config = dict(
    num_hidden_layers=11,
    hidden_size=768,
    n_experts=20,
    experts_per_token=2,
    d_expert=400,
    d_shared_expert=0,
    hidden_act='geglu',
    moe_layers=[3, 4, 5, 6, 7, 8, 9, 10],
    router_score='sigmoid',
    normalize_top_k=True,
    routed_scale=1.0,
    balance_loss=0.00759,
    balance_bias=False,
    router_noise=0.05,
    init_std_router=0.0217,
    lr_router=0.000329,
    num_attention_heads=6,
    num_key_value_heads=6,
    head_dim=128,
    vocab_size=16384,
    norm='rmsnorm',
    norm_place='pre',
    norm_eps=1e-05,
    positions='rope',
    rope_theta=84300.0,
    rope_fraction=1.0,
    qk_norm=False,
    attn_scale=0.0884,
    tie_word_embeddings=True,
    parallel_block=False,
    init='uniform',
    init_std_qkv=0.0241,
    init_std_o=0.0,
    init_std_up=0.0241,
    init_std_down=0.0,
    optimizer='muon',
    learning_rate=0.000956,
    lr_mult_up=1.38,
    beta1=0.95,
    lr_head=0.00361,
    max_grad_norm=1.0,
    warmup_steps=200,
    schedule='wsd',
    decay_fraction=0.721,
    decay_shape='linear',
    final_lr_fraction=0.0,
    batch_tokens=[65536, 131072, 196608],
    max_seq_len=512,
    doc_mask=False,
    train_tokens=1134000000,
    max_steps=9102,
    dataset='wikipedia_en',
)
Below are experts of layer 7 (counted from 0) of a mixture-of-experts language model. Rows are named router (the router's row for the expert), gate (a neuron's input weights, with its number), up (a neuron's input weights, with its number) and show model dimensions 704-767. Each number is 500 + 50 x the weight over its row's rms, rounded and kept within 0 to 999. Numbers have three digits each.
After each expert's rows: "gets" lists some tokens that make up at least twice as much of what it gets as of all text. This comes from a sample of Wikipedia text that the model never trained on. Tokens count by the router's weight.

# expert 14
router:467505427550437484515524562538482561519496575562604547503536465496437507447572514458387450470488457464575492460519443468577585563478569465514508566555467540461524476540510526482475500485541501
gate0:451566544449447442446597486504418485580466489476506440526453499585491436515431477553512477486489472485510464454546451502477549535545461494456538451562549499594597502472460483540429505592549482
up0:500499500547586515527545593542531536414461577521505439510522435468582475561501531420514525484448483511428518546442418443508528503326604487517365513497610543507445402465494517354510506516545464
gate1:507499548496541501603584452545436483427451469487446580490486465482465447422524492475505459546491495553407488490513491508550497513473602502493556549574459440528554539524402503554513505493444526
up1:472489502562594502488576485578497443627513485451534491365496507524539550519522490497432515555573418523494521529565484487526533488480520522436563522503488477587510561513554537540558534487566457
gate2:482355403461512451509533486470578370507498539377556474511564435431496514402484532491570439475485500428451608505477531568484510575458470475524470547563529468552568488471548564487474559454566455
up2:522669583598492525439429501592397567542502535568408561511436590516450523580466493465446596530522516507548417542530496563513574454600498511498545468505463447464482522539478430627565473492439529
gate3:526588365472486461507533428553477493454439572429505507492528552474564465521547539503589497592425549474505395520526466474529465518441538470517568507539389484602594524404480504488513550485467482
up3:472474535420475475557458463414451532532419491525558559453625482435500416499491333467505429463468477516551631549517520468416472496572461543453485477568508449441456525511496549535433536549431495
gate4:464451467504524506462523470565488485546561515554451431478433515470498574514509589490475411457489499474511494557525508465510412571494503501528536496500493390500516485512545546518455534540543521
up4:484475433518500466461470463566501420544515504506463478549465447412577556466537529458510529453521542482482425535573501504492444571447447557497509456418542421510543497491475572524443510465576522
gate5:507544519523494544488503465644562521556471486546502519478495449527434541537524481447532483531446594455424427468513466464472607560474479369527499456476588474565454572433594463364478490458460442
up5:506462542391522478524530527424449455448530470424410505544521528591565478481325541480531451521513428557542499567484545518476349403524533547479474445473436490419595478565475481564521502448532492
gate6:480514559469539597469492446476520431512464496459313498505524490498544443503517518539508409551547443442511474460497557545520526551556502473509516495608440519509558429601562474411428538587508438
up6:564486479485442429397581476512498478472506513515519513477474518465528437488507522566493458437524426629508485448557453459391557627443484566411487540489554456456458516492458498533557518584526465
gate7:502482467461443519541530497315432464451508515409481549505493477521486507531430530529396486462481511516560356526449571531479480572452521527530426533499482481507477602458518393543516482487525520
up7:464475511483515512454484464617587525542451494531467466477512496500520474426515486569558437475595502483485592522570508483509544491533545499566548450525534512526572418489477486467482590569448379
gate8:494464525560385557529437465572453484411487502512547593464502461626391540534556454465462423435501541526487555467560566586423500542588559453564477490477537524508466404455471488483556550478475581
up8:521421528584439538480546487499476465354507508559504502447504478622387539448557476507495431494448546560450530526562484610443531547520602446550504488418570501477473386543469474514589541522507494
gate9:598491466502411516494496540480480453401503460502464422533534458580458514519445547488552593464497505537545524505434585575402429436478474498562503507504552538490556503607471493502459482565464568
up9:456471425531572460518490541412475466588489516486424515496438525475568495478504531507416541426533411500581433558622475551479628395480522528445497525563504457548550589507486449524515539454569331
gate10:529507557543464520436439484463508607466506540501534579483512473599508614482517500507486475524443512500587474616587584559417483503550549535541514528621547528437555511540525504465525470500509432
up10:475480507623410474585559558470459548439426461507498549521542468516474544506525467476488540466448506413436481444484561522476537480558466522412503512581474518505497370496595474511608476409424427
gets: ".", " by", "s.", ":", " B", " A"

# expert 18
router:480539441461371466488510453525471458505535484404536462474513452471478523504502466464471502497529507486532549468498454465589596477586595530539527483472475435542528511438428447489502390552523429
gate0:491386545503501543523502539531533494562520470534503419361407431435478569510428495512537553455564406505492504499443553602409474417580454448486487506432565548449516545490429528543523436566483489
up0:431557485497472480545529452470440478554504548478471470538550451509478418547443486445560506500494393492565588491394576542464536533477466497606555415457507481461421497518441517611551465538476436
gate1:510485539521484479416477478471503506511465407512553514660514479533503527612530552639555558479551603452505497448485532496522557506517436490482440547437401498534439488527531386446555528421464490
up1:510514556472522525509523601527429430475590510532454477425504450441478456336482419622497574513510476515489497554512569432486497455514476565428540561480463550432520552511506554511473465579521505
gate2:382428532555406527415412523525444506509472422567532480500530489467521503473519538478528350508429553477486550498463477543464498384497571501492570506570454517443520575537524484476419467534545473
up2:505474490434464455527466467468531530478505433498467513392490557501530469457529469460560541535438508461574525492479460503607525534510549441479536571484481501498497483518614467463503534475439498
gate3:547559482500554500551551529450473481505540626392486577491472549543464432433485554517448455569519421510541508532522498529503464510546461522473545446503493431486523525445446536546515483476500444
up3:500473503530597458498534512455510457512512478594491469503483484372496527513499528411505536487516548533444506512523550467400476461468485501515548534515510527473546452502515479468395494460510577
gate4:419519531468604503592499513547505619598527418484534589484570466409508509555456597488530532559441563589412580518458466565551416495618499559526490574354489543545476517565552607481513527515479533
up4:408495537511581453508552443471475509579515468483555598391565490469439478545533554432493563507438497555509637550433481512528411441572498550486493562364514539431470579517503536466538497514483509
gate5:557410463521459431410515439490430414460629511493478433493549549564488583573425635569435492437523501459458580487500475434492532495539592461586455489423533465494537483525525520513536518394506480
up5:519621432415575474544362495567510532575525475537544560486405548580519446462456459433541535494520441480455460431536464474530457513445537587537533536547390558534496499493518484473522525425560538
gate6:521486518524478509542426566353503489461595494490493479537364505460527488468482494449511500553462444482416580522478373457453509547504538547495573577524536393424540469492507567493409433460467521
up6:436503484421564489495491407597420474570495460573450499459522487533528469562412524434465530406512404455481491538496516554500483394488568430462540535459491476534517485505396473477457503568443555
gate7:507488513506495534417487489518588535452517521509484502409488505473462596499524509552442580544462478522541538473599537510609442470517519551451512472470533498563459398502542548428514525419498543
up7:483551502443502468515571486421517503557501564449563578483499464501595536504454499485519512469509557490510351426555555466457486604524510493495583561539476506497409314435419464535520536512518507
gate8:436459562475511513534503422506490479418536520580488555443557505597428398473468415493493504411523430506506476450526456467418555540564376520463534518524546488497652460471569503528627424483514471
up8:510587479542531511474462515513477500578526439531516479475529509460502527569543513551480531476549498550485470576466471537530561440502583489559490492511471509532455503545552523520464528547489592
gate9:474484503470493559417503556577498470519575462469569432567571393516458492444533447473611493571616539480514574533432588406567534479540503575572439492498550540528513486471615524455513522492516553
up9:495476475516433524505507501563536476489479388517418504477448540504388482536453470507455480499562457544525482490568434565491513467477537498447470504511396456486467404460499529540447419513419470
gate10:545513472525606499425448419531482512486493519487481513551508592488499504436463524459464474510496433503493548577476449577466469465451430518558575430463473468499467507494472426524531453494504516
up10:530564499520521526517488421510516457525476528488468472511517512618498568489532556515441481522479378469546522518582546557447484399535478490571554321479447481527485542598467502518523516476574485
gets: " the", " and", " a", " The", "'s", " his"

# expert 5
router:473569426522485505522586531522522457427529479491436484464559453515424489469427542518446419497504456601589539469451413594462483539527522521597476517471442616537525517427483540575472331569498465
gate0:472590504429540459482515561555513611447462454376507542451447586515476523443555492522546482496548553468494501435529497400506406537502537504486409515520493451538412567473559467569470512531492527
up0:511534530462588504523476572525595487520531490498518542485419519479561542496521535443517511512470429520487525473579489456482585523508568518567419484529505434435491468562500414547568448519537518
gate1:477367457432465547510488527515481430539548530526499472416506504584515518459541508558513474555494513479500602513391476502484549527463499353567436504479426522463451482463417493513601466507572582
up1:420544520482511405487509438558520504506429431502503577428530472436518527496501514484490528587519466500447610491565523467552480448423539392494493417531557511508483497607489394502535461435455453
gate2:393542476576544456400413519524398531516504555553585475520433467573475536441450536495513482394459560514563598481433591491564539452541520467590447590514572518490545561480507496504440424529508548
up2:485406494577572498514518567500385448494582558488411440420488512519509556477550464481450572516567506568407457485508397452365471509529427441513426503517559492496400491447362482470416519514522490
gate3:419526512500508476537498513599445476570530449556484493472522481533486495412493563402578507512545522487572383573477502452469503513550489525562515499551490510635488497534445467482646463592578449
up3:467485495419493468501561509499566459491548437520511484457472441452564553499487667480567514504498503452517504528491534475478567451593521417497604517542578426578561452480525480545588499479460467
gate4:476478479430624480497449490456604583486512601464456520526445495381492511496493485569469444474465511511423520513466512417452460499495549451558491540511549547480468570457549413498495425541516526
up4:537630437477462512469530541535507474522488470493570513486512509569489494494511459485485518527546514497517519495466513522525431536526432543401439535544504545517424542473422566511367558405521524
gate5:425619429425512497572582510515491485457451560423524507553499468517517566570537495468512469459479447606471466477439495552479525525500540422556448518536549551417472531430520456412480512522505547
up5:500488479491519497437600480456434500479485506535607516485454509552455524481467526555451508445503489549445533449489434554585540525586436512572509452553573613462475433499516475423475444527493458
gate6:538539442591483451526492480425525479514557438495505448534540430513496425565434473627449495452514554434520503425409420506458503457451505581532552513480539461527523593464342545452379533534466525
up6:493451438437569376511484523617494460416549525534487479431500473554536502482572499479563499468587497430550587596510496531471503503429549426405543574475535549526420488404450488480393430416455520
gate7:478465534447500447535459497405429479504504515516473463555541442504464571433490509496541467535536528530542521613518478402513439557412420451556474488537566540501510464496652523552416411557413465
up7:454566494428451524407603448466489559460494550432467521478598462583553508536502518605565454530459520506551447387536447581496646573613561526515518511412545432443417525589524514548497517471515470
gate8:542402387453548526593531478442481540491480454478551435460593493525530506475482510523458492490470536454496508492459434516439553571534538523531554556576452504574503506495471515444447499534474591
up8:559503528497494417486489627528542500436442456522475549479512488565579511503558469489486552653578432489580514393527483484516523510500626465459462477458516509452502488489391513454543479461613433
gate9:490518475531672556431511482508525502447420508456536506516476599489497550574444457476522532524431516456506465493471558430561505472505500562552508584537491513458469599483480416479567462442449588
up9:454543463566495627568512437461556459521528493485533439524480564512561561479452598527568517552524500390485464522539437517515559485495566484482499571450487594489437533564479449494414482376520543
gate10:510469505508498510501516560469518498445495446533492514526541436565543455486492507503524536481488490582581523470441536472516453475453613446466449456505452465434555533496426436499424471559530566
up10:472517433570451459592445523501465526416526589513543502462490530448488515482510475549528498558481482520489565563503520534491448580460498478514444543546469514615462540601529547517542478470485552
gets: ",", "s,", "a,", "e,", "),", "s"

# expert 10
router:554499406464490585469500540508509496542463540546490498515519446505492489511466442407466493501495419502466418469553442586535496520448493538470461503547457538484486442416471547567596486601541555
gate0:461494512468520496474429414571441512532458501507439482473526436528521474557586516503475566519504543501533470483411563509530557532442547506466527449530434473449482524568422449474422501458505564
up0:535542477486508481438529465552504516571407453524532550647550477550397476557419504499413349533380522500535526526420513520467548562454440556461521441499456562456501449503452449505565389504409550
gate1:476507509498478552511458478457516452498460584584475521538527475517532471425501517465435488480503438551497474588557475573448495552537476599583552473429532544357559628440564549427563449501578480
up1:580538432518511580520536494494506438537462479458503505463534528505464503437568462399502518438446471495454498513502462585495549510447467557479451460408625558498451628409500552472603461524519434
gate2:486426476555457584554536527499476515560462502516464482432431491475487533458520463517462529540494537456615473557561461411579511481539494451522508489507480478469508441466403463510550494490523518
up2:452455505441466531459462522471437427543457419501447588431487504393473461486474411551447385548522530438504531485508587468560450537473525565557494542473466549558504524491470534464477504499599588
gate3:493480511501483558457498483501534482538544491523462565438512499495449407507360431481520493543529488549544454477605469535403540522548446509530519424486412520505437484468422475438463468442440494
up3:585463539496514476493515536448429515480477538477468565535488509515510542533595427461433515548417502531477547520482651439548516495428506426521481507556566465453515524561601416415517545494537448
gate4:538473472495527531527497480450470494519528517486467578462481517499466631467478472437572502431421641433513526409535487531444497393383514533548478514540559506536458461441410488552501492494533486
up4:552526470437465587510487489548461510545509545486329640493391523504456449584538456456461544571492605550491493413609531533416555523519506511530532450485561510499542471503483468436515479450497482
gate5:497521496532469471504527468423581626465562515491517473453446556492582546557536483474472511450442549629551497522494608421477470440507549625531531502523514502480614420469471554479497373380508534
up5:432514524390530593469614501478673632609527532493426419506548540565570510486418612484498492513523499618562510435532509510455449519494480486524519448532585587432604529556501487458529473496509562
gate6:587498482543484476533489556469467514455452514448482520522533493506451490500438504531496501581412446508539500508548477506577535494442535483450472528448417492499419475470542453476563465536525559
up6:437515522404568585467519547523554487427562422461549481492543528486461486488521531446515474503444539453495494499475584425489519551549480635472436507477524575519553553464516477495451489594550504
gate7:539488574440525506433456545524479494464443608598498522572490417450485557469484484397494558571511393453504486475535443486483470473583450410401505446460493575466530462480550433506514441519485505
up7:514576456455448544427370481517523512484468497555478534464562412514573467492506486404555596584543470516478536517520533484475483479523534472418516449478563555517512590520436506492514437529537516
gate8:509474528437549493480492532544427460477576520467561533443508491377472453500496518458415519490549384554440509448544543436544485538474405543475482486462412426487466480457543538516579511418551488
up8:542459528500349533612525450519467483528468516470482490458522500456503452473580503487428506484448394503511526411491519402520479538543544556467430524476478543453529412469427424488533482521598463
gate9:451509418490533397469580494440470471446425483473540541527536532492519590484510507474506470509492575495435408473517444506439588498455471478532457534416538600478484527445519474540519521524550472
up9:463469522496559489479451389483431533557518480427424498505500476515521538540521489614566519430461501516539542452506458519512540553492396444444500600540554473474533463512480496577527483545526559
gate10:573509511455557535572470442521460547539403592607549522531613470491517477551454473506544452524468553439539474514523502520512497479502545499423503589601481531484524454471543505585527572487501521
up10:541503492430461467435522539485474489453525528500527480498537510435512461487503481475393590445456444551457484473455443541499569570480531481481487653380549542512519589452478558433503544415537442
gets: "|", " to", " St", " would", "/", " can"

# expert 9
router:486513397404461567429479488524522530459585587547523538428519456534465457494400496422496529567465489459551535478475408493568503560515454557439499542485521564545475505466501574561485473583445452
gate0:436514495583565540465477464511532508524410506528436531502541462478423565500484487555518573496520476586640535446427499505454529528544495464471418494433413538503471562496522473553476500579610525
up0:448424531417456480473553394521460515513490542522412543545494518380564606432523459494415604506506534553519465448509500548480542472477484362477502517482502475472447528432533528516406502520563518
gate1:475495451494404473400508521589511433476540445541605452481516508509466519465540532482516491468412460396500531441526458516467544551479496537474412429509453455454518486432516613476534539442490518
up1:443512483420419464587421617369509580485532446458513568546550483506562482509476448519549521442542476500490437505473526517471501483407499503484478562482517629572601460492441485509479535581587532
gate2:477399500572469421488455446586539501472489484463480500538557486506544496532522524534491418487635502461521516545605511528476525420598506514471380479550469474496476649473448559379561464553512540
up2:555421385469558428502492557544539567537486476477561506493551523599500541628434428560530447474436529472497469567563476440536508540484531475430450537515485560515568529446498562513481485460405483
gate3:489545505543473514559420437521533555444535573525452487512526574509495544576491508472534517422527517497510564455593508499519497441494494547530489492516484452532537589518456441501484486579517539
up3:567492513463390475546470508528524494451581499511577420446492526513482503424461506471522462481505484460497530485440466426469449451407573565401490514524524540493541443564528502610486439491487537
gate4:521474482500509524496434438476561573492568480507461512491546456525577560494537568546541527443560605487507439498646479496437482527533520517462500482468443573503561479547454497508460410457508505
up4:418423532540530550459470477579434476542550605548451520449478426394490548442545506577530410520470538546498591493514434454465542462505454493530492564577470446470538508527558543548451538487529507
gate5:448558410494553485492583504550466532531573482508483431452554486568448530556572428529470492565469569522423499480533456512517537552481551506466553549450523553545482538543542472556569483478483487
up5:515521532534472438452351488508581529497494511493446537472541565419577471437400591433508442550491545397544474419436457556549488498510574534479569497515561479528517502480410484481484521487385451
gate6:560432415462426429496552468469550415396495616541498542395490555492518532426508414532525540487472481561473565488499613481524407497469505492560460471531469515433491407454514511460479463555598474
up6:557538502471625542452533562584463510553427437404487521589510498623548479574503558563540491497515567424476426435458481425439561491583476478488538499523532511525512591546431433576437531541470505
gate7:537479456511527562595506523466511496448462503544525551447485475491480439509460589439541599536479460563542525500468484562523472464503547478547522531544563501438479626532505457472580508459517541
up7:410478490491453495546517511462475503524462441544489641521477512491453565544476452457521534475532480408496523499525508502417537582468548481446503542431517446457449523506518525558450535459505454
gate8:484461516525551571589468534553472613504507456425499488579533384499535456528481404424533521548446576500477548505465502470525536493520534493468460455559511559548555535500485376435474467542488554
up8:430532493448522517477457521479581522582565601463502527532462534593533549457552502369504489512468480487486551460530511638477463468555534467434470517463473493485632544563436531410537492483514526
gate9:554546418509524520443460537538506418452466495600487435487487501495484467565458442467521417437561531465530524618544554469474496489531600532483477545611441487598450502550489421562565501466440493
up9:402479502523552533583491552489446472513436505484587521414596554406428500420524523448536504562529466551408504462507525538435407501430486425390595475551481460488536425541548439476466507519497503
gate10:455483596533372598412501483520515502414530574543596569428420521477493454526587492560541468429519490477535559492476520560506573527479536435489458468502591604453530633553473545539439492524461481
up10:555510599565417472437477568565500442455586507477487485474407402555515515485526534477562491439468522500530584570449520546480606504478548464382419540466536550465553534528461471483515557568596489
gets: " for", " P", "b", "k", "l", "ar"

# expert 1
router:513556407510424525530437501616516481589464509428488433491601352521486505410442505550526544504541557522431399460500411628532456588582554529459538539496484427545484432481412486461477524542410501
gate0:551529450588591497492559568538535474478471528516503584563544486454505513545538395553463424554422513534471524426357499460477485534532523562484551467531438569445577521479482546505573419521496476
up0:448511519497481526582498534429490457484474541544477386429374437623444608514511543472504505474467508447618564494570466487470413528465498465511465507464475545547354479381528419498478494509529462
gate1:448485500582463559447523448579465609387451505536477529404500434506544522560474617458583454468493674565571439516512525541566598501495561470466486547442580463500555532462546435469535530498508573
up1:491443507440482482475537615435530488542504474427501473566534572545475504444553412560390513489502391518427502495522457508452349470507479558475477451562455580500462519546454498609513455524494465
gate2:548506482545403562510467461490517527545491525531537442457531450537505541505518476564423495558419532432494515397529565498527500523543550504486554496516557515480540477476444463503576487475558555
up2:523592488551607429519412557562396524468470486518545566569455504557487497486501533480407459430486540536468441504553535522450438488397457522521489568431574491545499529494514575518475501436412522
gate3:520552518591536544506505487465488435393448473545573527449451492548579524512469452528502508484530460497480432540468526406432548513433572509484588492508543541527509486577530414474444522517572482
up3:466478464499473495558500590431527409528471462574507480488510497586529510495475473486507532459549436487458442465464543519526454458483494552435557487490552587472582456462487362489473537487531488
gate4:488473472646478488496538481498557467477550535467493478545496486497486478378495544373583515460474477403504455420508420352561420504517460536521460533512505407587531574532536506467504546522434484
up4:510587495451517536554499509519467483502453451490483550514503557497471468463623533524543570529500499523449461535457532480502476467548486399471561531464553489542609527489558510400441488497521563
gate5:436452508469467493523415454480485567480522509394564497596435480519556393483545460451478492506531512537465478402506507525529557501531472499562579486472447540532524503437486507545467570451564465
up5:522470430537456584476469464482493513509402614571547540474578535426479561460456486476558544530456443573455379572491581446436445451361540487439557520534544453540510466444516521491415478538463503
gate6:535517470500594448457511484602535526511477527420493424450632416507466542510509418582479450478527496431456541468484523557508484528428545511446432601503481538520559541439502558395519486441458581
up6:488484450453620486489495477473550498434378530514565587449509488383459584544528438565484426442507478542450463438544518445470500505466518499488503595405490550407569463471485539504446511474440507
gate7:512482518438447522554461462503488573486489564526518591490462494533455448499488488493443497486417436524389561502474495352497494444497509515503485492484431450484540569390535490491542477536433547
up7:494529544580451531574589407576569566560485521504464508493605550555586487486440570513526493505546478502423446468528524489522535473479557497549544531499449383456417528545570404455555498552470451
gate8:443550492417513484480421446518553525527566432455487514397453491585481481541525443472462508496478460431537508471518467457514592510483547449599496551502534550534498494478378440556486522519487411
up8:537571455460476448461440515464505455483542453498489609416453478604460491480370400559420466558441503515468462511540486512504486584498545383542572550662532550538499562462530487541571500537402517
gate9:518501544515425517514476587545542453557477440563431492497448517459519407540508524454557547514589482517494425456490502496494444530436570419556452637447485520455564487438451558463539446549534437
up9:484468529460646491508525635490466447442432508524544487473489485520531540477519535565450449474451544450457576475503498509398532506578557491498470418544448501499499433517533548531529460425459524
gate10:485571403488633411542535510441536463518547441527479570477471504552487505382495493531439578490535510499430483420528457576557589502599536511457565388443513413522510479491547412497470502453459552
up10:533512517491570385545463534485513585507498507538365527542549496562464511510497579553419502511453549557483575523481387450562614525529472506503507489473502488481513505413517482459457487554567498
gets: " was", " is", " he", " were", " it", " are"

# expert 16
router:465553503488503495443455477450479515545555478526478438520537536436522575508506452377521495540489437512518480536483531445508493453484482498404523541553461562502425561467470523522575420649616521
gate0:472482521542587533447527442512580562441582477538572574521525539470506509540507471500523524516399483447471422542563500575429483485519540454524486494517360471480457550519459555485526454488492565
up0:511477401628478526491435452497485545478466456519484549481512500541443499501477539513446557521615439484529469543433459541566490511513585462495504421422575506538486469500616417453519486479377566
gate1:479492492474557420470499473525483472534484474541458484527473576517472497449479513440520452580473472495518561539468520507483456566531575470524427500538452444500546503492570490543504518495475511
up1:482449388549522565502507549457552517490470532550573537520533445491547547491522468527489501496467460499576532523471547476543485438596521480516548499495533561547506525483491514549467493510476490
gate2:509525469515590463483398538428490419428522457551426577448508422457437598572578489502565553582420474534454488578488448622439532574493472492513546416577466478468483531538486438564535456494546542
up2:491502491432472447542594549522505636507553510499469441455496524498495480518446480498472388520546549472525522535513499463416537470482424433539449580399483522484455512502498534608468555520429542
gate3:465441513623596495471444572489526523545506412498482508564512527575526507505405509395417498565508626541530391494593593554546478403458427560471553538470528481547494397458450431454413536498482530
up3:544472537476494425415437538483538565497481565403561551475501592533616433510498441396525461486583435494414538430565511442510497514587418598481519519441553455580496412448446441591452487522529399
gate4:433464567463544440518547548424431487521537468411476526499550513526499535485508431454500489524469530580527505437461472551424589484519444541479581465563482503544454449505547531426445459498487582
up4:526511514569509416499536608466460501546511509509505503481515523514532542529473419502536507589468579526578506419581437553397522434496447547504506475542504455451461596565467552509467496524548529
gate5:510509513467456393600655581537462601571516520544483534491434510542541490406504463536501551540507512427453447607506493493524525530488627412547404406486563354479512553468556454492488498513458555
up5:502520559453446473445542570543452540501547542522459418429448445502596541499591591576448474437561528495541523630616547563541446552466553450528395448468520467395493444473553520528463449540548478
gate6:511549488596498535558465501469555555544509492421520515580506530526440450528467568582479458491548483497476516507482523456488471480530551562438558556540454473514509418413437518514477461543504517
up6:598573420519541512564512575395504511489590472505516546503469387508511512539591500504468390391549484598535512510518537434545509426510502552476459520487481482600586529504513458496561445596499513
gate7:498503527424606489540547473514404540417576511494544451426523507482478451547522509519446526459513508457568510502470554459443509467471474577540617509486396407499521512526500523550523471546501502
up7:546517511618538487510417525493542436583470560407434538535596497439588464498564472484671397466410536478374507497507474417389460536584556518472422485523491566465507465499505537457467476353403567
gate8:495465446408543522494462526502524404530458527491530398468519470504530556522560465507561510528521474495463506522468599399555507516504511621472574534584482464576489492469539481445467431427477421
up8:534455523541523452407527512489454549394387371423492524475523495565472484486470530456540506540448534499513591431504463620468466533498473431408475463526583521495545451498513495431497471566495553
gate9:515458502562501525497576440500499549544563486608452496471507470482544551452495456403447471445490521481450540481541462448500520515430468439481523494520533414476536559481570498502522487539633543
up9:526509484456528441492551506420458488439543529427437546547504527457455489496508432569566597503509529475499502478523546520496495494435558560468488553530414437477526454604415477471457523540452499
gate10:439507503481559507528446462486557501444539547512532569561533542536492528436528561570547564442440524479456547500511461459463439500484519486535489496525534428488487547484491555615389477448422456
up10:439567401526537533429601433514505542488534470483597570488538481449584509525500459443481464551527488502414513554469504529414479496520629396511415444445587461568417422509470390507531432538455491
gets: " of", "-", " to", "w", " –", " with"

# expert 15
router:476517454443508512504560558517483458483514502546414439495577468512457539432438488528480481529469483496465472441518414450471507542508524517604473427568455496532425443467453461584527554641526535
gate0:422492478537342559485518426530561449497541512420511564487499492486572532512496451610494461464496488557531575579559611471472604457513482482564478519469501402486561567523459485548484446494500540
up0:440510480587461531429626576511528436476518511508462554511633398503568544609550455531512466357552538458494604471425459576568529515482517424444581506513565523553529538575518439448481517470572501
gate1:493553418459504499471429534515512497446535545505454494479573516535518515519516528507556365454579480511467549548582468518552529480504504535463491552510515489566430541521563520544579598466473427
up1:642503569595541526522489477479468486488411555560499515428453484534491515489506450617449544445538550510613568540410484497515497558418474542546601458520490512435601548523539559367471499459517544
gate2:528491557438558446499383440457509521511500452459430475455566501510474519612418483547513434547549481467471571528474392509514527537513513448579554557463574576507545523436447419516491513585543551
up2:509447508478525439435459568364478458516500511509509466517447523480486474523474444542484515610531429436525509384528381551404506474545563481540590550559532476443507445386444468548465518516391495
gate3:443455541402539387508550462539460563503476554445439439461530419494507507508462427488501536584512475513453535542562483455460492500486502575575531446556425486516506450399501487473575558522507446
up3:501442528483529433445559531487546549519429589510437466526542496522503484545503458546479501557541437525411549486454440456499566500509586602509437479478537559461491449416555471402528565554584506
gate4:469517507433546510556552483560529476596588421511531431454541486565547453440476609476429439500529532540588495348532493534480528539607601518567554478506551473501485556499399455555544556591464536
up4:441495497411502500504386614408501541415385559442470465462535494453535432548442427484483464487508556489473576562377494461463463542498540551512491545451563418486462425558473475434532475508449443
gate5:540506471467551510574499439472526531530522394577473517531522482422528444552473486563508435587479572476457479494460501584522562570529521550561431499566607505383561456561519513517494482566433593
up5:482577444482601571421549530531485539558500498554497548449438466524457471549473595565426602504484543511554481572507480482502575529566411620590423439477454494506530543556493560511548529534541470
gate6:547586484541499549433432541516504486509500559482527455552518482442442572460489615402471574551507539495544543562450436592501515568541454524383423510499502503482515438514497468427503476509571520
up6:481398496453510433503500505462539572518563532547413502498491481431434434550537461509526437577500567616525463521482479541495554499494444487482458456602491532458429586521525469409507561437537568
gate7:523459468414465530479480454465499497545523526484549630453493437469540630449525476517462428466553511464557463466528490567399490481493436453575545527577603491476440475540453430473609478486516564
up7:486404445479451517519486519554547468473555458483357533508540536579484444556379494518530469513457425503535483485452467503518501478533520532400566541500442556467488500490510526431488440512557521
gate8:518508414467557438468512489535537584506533540484469563460514424477458534423507545535558485414521529482501435493536475556550579535477511494511614534524489505522427474461558491492439567548482514
up8:526518449497617444465554480590554571495488527458571499438477476457462498435604504549570506453557551481413574469547479595483561539519521485491538468472516525470474606432580539383458635515422534
gate9:571623491558551505454508513463531492487507516476475522529428533529367474500523502483475541486572426479348641504415470396424504471441445584475504528469462500499495505490483554492552495517482575
up9:496472469502435491503435453595467455472408565532442497542537508564425548545504418436633529466535488519462537489531482545448501428501527552484553484439406494519430435513550596530472442503594499
gate10:462539505531498501439563592560508438467466473526528427552528481490597442521453537513485528488592504554460394455424515538429564532522523636504518493460533521524444504494508466404456525458494545
up10:535466500494487513501469505516394551482502510520472519525465577500437534520559456497524594536476499499499438505542455536449459546436441456479543506481448513578505472487432439482388533529544460
gets: "a", " C", " H", "m", " M", " S"